config.yaml
num_hidden_layers: 8
hidden_size: 128
n_experts: 24
experts_per_token: 2
d_expert: 96
d_shared_expert: 0
hidden_act: "swiglu"
moe_layers: [2, 3, 4, 5, 6, 7]
router_score: "softmax"
normalize_top_k: true
routed_scale: 1.41
balance_loss: 0.0168
balance_bias: false
init_std_router: 0.0167
lr_router: 0.00236
vocab_size: 15274
norm: "rmsnorm"
norm_eps: 1e-05
tie_word_embeddings: false
optimizer: "soap_variant"
learning_rate: 0.0118
beta1: 0.95
beta2: 0.95
batch_tokens: 131072
max_seq_len: 512
train_tokens: 417900000
max_steps: 3189
dataset: "wikipedia_en"
Below are experts of layer 2 (counted from 0) of a mixture-of-experts language model. Rows are named gate (a neuron's input weights, with its number), up (a neuron's input weights, with its number), down (a neuron's output weights, with its number) and show model dimensions 0-127. Each number is 128 + 32 x the weight over its row's rms, rounded and kept within 0 to 255. Numbers have three digits each.
Before each expert's rows: "gets" lists some tokens that make up at least twice as much of what it gets as of all text; "mostly gets" lists some tokens that are sent to it at least half of the time. This comes from a sample of Wikipedia text that the model never trained on. Tokens count by the router's weight.

# expert 2
gets: ",", ")", " that", "\"", "),", " and"
mostly gets: ",", ")", " that", "\"", "),", " which"
gate1:081104133140086091150106067137119128159111133135149135068074106082189090198131137130147130118137154137111101156100142142159108089091134133147183130185061086126118158112137123105133134119129111187150157121183119151059126112205142178128109150213133129189098106178123090073135169183179145128085100142137147134175128130140138115155155153108160133130149082142154061180182098153138134134156
up1:153131121150101098198120119154116069102124080115101226102116124120179090119153123102141104105143083103132118090163127135112115145140146149178094121175116132103105153099093118070143137068150078144090152124104176097117142139159097116122102140123099144108114158177131106122082148121209108064134147142119167181144114089125214079154152091081099165150080181144154135143124117054108178093092
down1:136124107079139154090133099096139110181126129155161127085115117131158125172143130115116110125149131123099099097124099140101179161107144116109156150121115122138168209085214137166151155121085121140165121050162153153144162105179209117169095158204097116144132059158113174129139125119111112120095108111127133090183148075109111103153085127104069135107158055193132083178166079130133079126128

# expert 16
gets: ".", ",", "%", ").", " m", ".\n"
mostly gets: ".", "%", ".\n", ").", ".S", "\"."
gate1:114052104100116186109083151143132118177088072126178120115189124139187080101123129129134198084098135124131142103073177109124154127116136119144131069146160100143141131142128128146083136154105137143160175054152119119128111149165098116079181088127130125110146055139184154135155117116128092149053086149191132118087171134198117118151126148076145116148085170111146151085168096123125069143106
up1:194095140195135086083168123072132063106166083123109133192145133125109179166141095125121132087186103146166128111175132151105134153117097161042149117157113143097121130108091161153134148117125132087117171129149115106097181151075139116134131093087124123147132129151133110140168086113179091172160191128091119133168153062128116172064143177096063140124105143070152084120072101123141156138151
down1:132172146090099116073063083137146107135134107087139169118136175117160137085164129152154134144156122184139089159163120105171160130142117117126134174144154095124132135167143121159127103121098184123119073084095138143116094152075137112179127170132133152115205172116155235154177115142095118126049115084087152052080142158172065078130161103128101127145139121173156112181110131097140150124109

# expert 12
gets: " ", "–", " $", " —", "/", " −"
mostly gets: " ", "–", " −", " term", " $", " £"
gate4:184141146173121100138115171132147131164107159122097115164107148112130117180122165152160149142173118160104186149117114120108160099165155167116089128174115124137139126145152104115180084116077122167096116115123092138152093108094113119092060152159178156078182124106121090090105155106091086178098129160041159162168193062115107109176093150094148115106127130149169083080163117104107086049085
up4:163160140150083115113080096114119157123163141074126130121097135141192189142135133165166152153151085122142118121114133187142175107180186131134126143097124128126132144152097094133194170169101161114138122120150122158147110167098170197107146136135117109149093121112043107122034067135146080148137154042091207083166142132168107108081133141121152156100107080143102153121117076147104115141157
down4:108121122112043074112108149087152095132141149120078073158129137102123125153147123091148136130154129145143141127100162130152140150099153139115125153169125074092096122074120106106140110134220107100142130130194122133091087108100145169111150159170122145059108138157133113126045107126126070174043114065154148163132138163113143128206087162111110133135143046139122080138104116167080144070151

# expert 17
gets: "201", "200", "202", "199", "198", "197"
mostly gets: "200", "202", "201", "198", "199", "25"
gate5:194148127080174150110092104138142092134117122124041134154125196148154167126137126092127134159097082107109119132107131142128145161120156150146058139081113093054135090157104122037137086142102108088140146148149167062185123145150112111095115153100171201185122130146140100127202083170118147109146151101104097091145168096113095139098123145189101134131136141109183165110077159155111098134118
up5:157101121121103172149095105111152136161182123124051112145105114063095171170157092144157167195064139144144137113164111129151111092117179102142127188115142106091108132190124157144078139114169124103121113164099127155149142161103129107094128141084126142120072070118177101097179088091124084095173124107047186184145114147117131164131138192089147120177120149100140180097158155104141135157078
down5:108122117101112070079094140117139119107100137183177125131123179129154088114136151175153105104150150129138134142107162055119158157086123146106145158143194112152207127086192117109127161167147104110141136163140089115066186173213152183161123095137082132094131143180114137153099188184084154103118060177128143107104154125132128115102128109066116097124123090153102122173164103124077120118175

# expert 14
gets: "1", "0", "2", "3", "4", "6"
mostly gets: "2", "9", "0", "6", "5", "8"
gate4:145134156066112140107085188108130084130157129087143139103071135057139117164119092139142206135191106109184090133151163150167164111165098118099164099158121160066072124115111065148160116129148117168150136114093130175113110160106157121128098107188160115182130075099167134138100120087095142087132136145130152127166171187125132111157110095123094099111114050171168173107073166141116096159149
up4:139117042127120163124138110073098104119138109143143081166107154111158115185125118122168185111094124107168115121161129158098148142117127098094107159172181134128132119126175049112091090058237114118126113118122121154137146120181163157122123094174080155136106136097146101147147084070113119162134095146153100055169084116116140107143166129125147203102107185095104081154173135112147171099135
down4:111152088138145062133104096119099053154072104135132140155041133130179114128178156168132108155069132118169066133129113104092166179189147128105123096189173117144108141150164114177075109081124101131085160138132116119167117100175130156142086139146146122110147104017106104135113143128184128196098133076160131105139154077107135108133128142076160105127099133125144117142065140105128154108115